config.toml
num_hidden_layers = 9
hidden_size = 384
n_experts = 32
experts_per_token = 6
d_expert = 112
d_shared_expert = 128
hidden_act = "swiglu"
moe_layers = [0, 1, 2, 3, 4, 5, 6, 7, 8]
router_score = "softmax"
normalize_top_k = false
routed_scale = 1.53
balance_loss = 0.0149
balance_bias = false
init_std_router = 0.0124
lr_router = 0.00229
num_attention_heads = 2
num_key_value_heads = 1
head_dim = 128
vocab_size = 46377
norm = "rmsnorm"
norm_place = "pre"
norm_eps = 1e-05
positions = "rope"
rope_theta = 10000.0
rope_fraction = 1.0
qk_norm = true
attn_scale = 0.0884
tie_word_embeddings = false
parallel_block = false
init = "uniform"
init_std_qkv = 0.0373
init_std_o = 0.0373
init_std_up = 0.0373
init_std_down = 0.0
init_mimetic = 0.5
optimizer = "muon_variant"
learning_rate = 0.0163
lr_mult_qkv = 0.7
lr_mult_o = 3.0
lr_head = 0.00756
max_grad_norm = 1.0
warmup_steps = 50
schedule = "wsd"
decay_fraction = 1.0
decay_shape = "linear"
final_lr_fraction = 0.05
batch_tokens = 65536
max_seq_len = 1024
doc_mask = true
train_tokens = 283300000
max_steps = 4323
dataset = "wikipedia_en"
Below are experts of layer 2 (counted from 0) of a mixture-of-experts language model. Rows are named router (the router's row for the expert) and show model dimensions 320-383. Each number is 500 + 50 x the weight over its row's rms, rounded and kept within 0 to 999. Numbers have three digits each.
After each expert's rows: a language model's description of what the expert responds to; "raises" lists some tokens whose logits its average output raises strongly, later layers aside. This comes from a sample of Wikipedia text that the model never trained on.

# expert 30
router:489482408528584618487496589469513607400513434438534481542545545592432479471546509420432491625445471486539531601553505487500463391536464510538368524552499616519429483481554515535496479506490481
Description: Capital initials in names
raises: ",", " and", ".", "'s", " ", " in"

# expert 17
router:548511534471469485456538544595502526519474445528502480571441479425503528470514483503514391517502469570424577573452431415513486543610510496515583593474541565413502527528527525518526552464473442
Description: Sports competition terms
raises: ",", " (", " in", ".", " or", " and"

# expert 4
router:571492432486538549491468513464535505506429513489479552472605509432414466501524483433480417602467403512490448491561579425535476478589456583455449442419430449624535422517580563503527508516634515
Description: Separators in lists
raises: " to", ",", " with", " and", " the"

# expert 0
router:490528535521528544512622518483579497452529434467567605549471518413437550497483551477398529577541495426491573498462542564502501448584499479529446481521523500614401476480503470590477414575482504
Description: Common nouns and title words
raises: ",", " ", " the", ".", " and", " in"

# expert 11
router:480498533420610522396391435398453536548576538470462487450470524582408478525528547486500532486453450464494485557551570500527451470424497440507429372480472484429492488560501477493504597578462471
Description: Line breaks and markup
raises: "1", "2", " ", "0", " The", "3"

# expert 23
router:470461538518385512541425487468479480538514607543445418480511460558575459489462479491577552465491643486497494451420474519423539504475475435500543631526569519474606502459422481566499468507464505
Description: Prepositions in names
raises: " the", " ", ",", " a", " and", "."

# expert 24
router:581646488514468518480583460455552474412526424435549537458478551453565510492545531486443553512533458577439491461520545540503465479444537564459476455532415515495537516519478407497459427524539522
Description: Digits and decimal points
raises: ",", ".", "0"

# expert 25
router:544512508532562515413560498495467449440521477442483479495547510541504566530609511483528554543536466517416403555590578556492463465452548527425403405500396485509568546552455467503474581547482475
Description: Digits within numbers
raises: "1", "2", "0", ",", ".", "3"

# expert 1
router:483446493548491531542475502636471524415507434491549400483627501560570542546621457391498507521523466445513456490485484490477420512538370539539418483522589521469524486454493548584471503527520536
Description: Name word pieces
raises: "'s", ",", ".", "ian", " and"

# expert 15
router:487541525419512505540491442434550481510497518481552526468499542491537483484407510483551596462498530464508468460542512569568508483479535510529526434620569479501525488521522438439536480578470597
Description: Infobox colons and labels
raises: ",", " and", " in", " ", ".", " the"

# expert 29
router:526458473579415577555396511436550455464515573525544486431459485504530463548421536525559509519516432501464467480572479479488543498536459553466608574513504533451525500412545555530527584490504491
Description: Commas and conjunctions
raises: " ", ".", " in", "6", "1", "0"

# expert 28
router:424585490474525512463561507467434505524561549630537496504495483490503515523473546511596479419440554427466487578464458514450521512564471526447496623537572532472546514558487495522542583512442443
Description: Section heading ends
raises: "-", ".", ",", " ", "/"

# expert 18
router:461498479542540459468603516500525512549516402519445438508542477504469574453494459457463498533533550439496445501494421419546544534451547481482397549499557519520420485532548588502480484525406444
Description: Institution and place nouns
raises: ",", " and", ".", " in", " ", " of"

# expert 10
router:428477500447509429466403400507531365573425559572486429486518448539575402590489491550635546384507489470530462519426603524466594569522531594532530417452526408572526565536533468404492482495561576
Description: Prepositions after nouns
raises: " ", " the", " team"

# expert 20
router:433428485478510582510439421488443489497478613479442517475531514537404432508520493556554429483494599542517508485461432509537559490450556522572569557481584531471539617448515477529487458539538376
Description: Verb-linked prepositions
raises: " the", " ", " \"", " be"

# expert 26
router:568560479482578475500546471563532531511489409502573533590472447374516549448497530519500371525487506472482524556511474430571488531628526511506565567555528592499571531565492510485454513551548502
Description: Sports career vocabulary
raises: ",", " in", " and", " (", " ", " of"

# expert 7
router:411541512501547437515487511464527576588528397462556414520506495496429528470501532447466510598478453480585503409523562506616494436454469507508411403509423485451455431493475555493520462556424538
Description: Proper-noun place heads
raises: ",", " and", " of", " in", ";", "."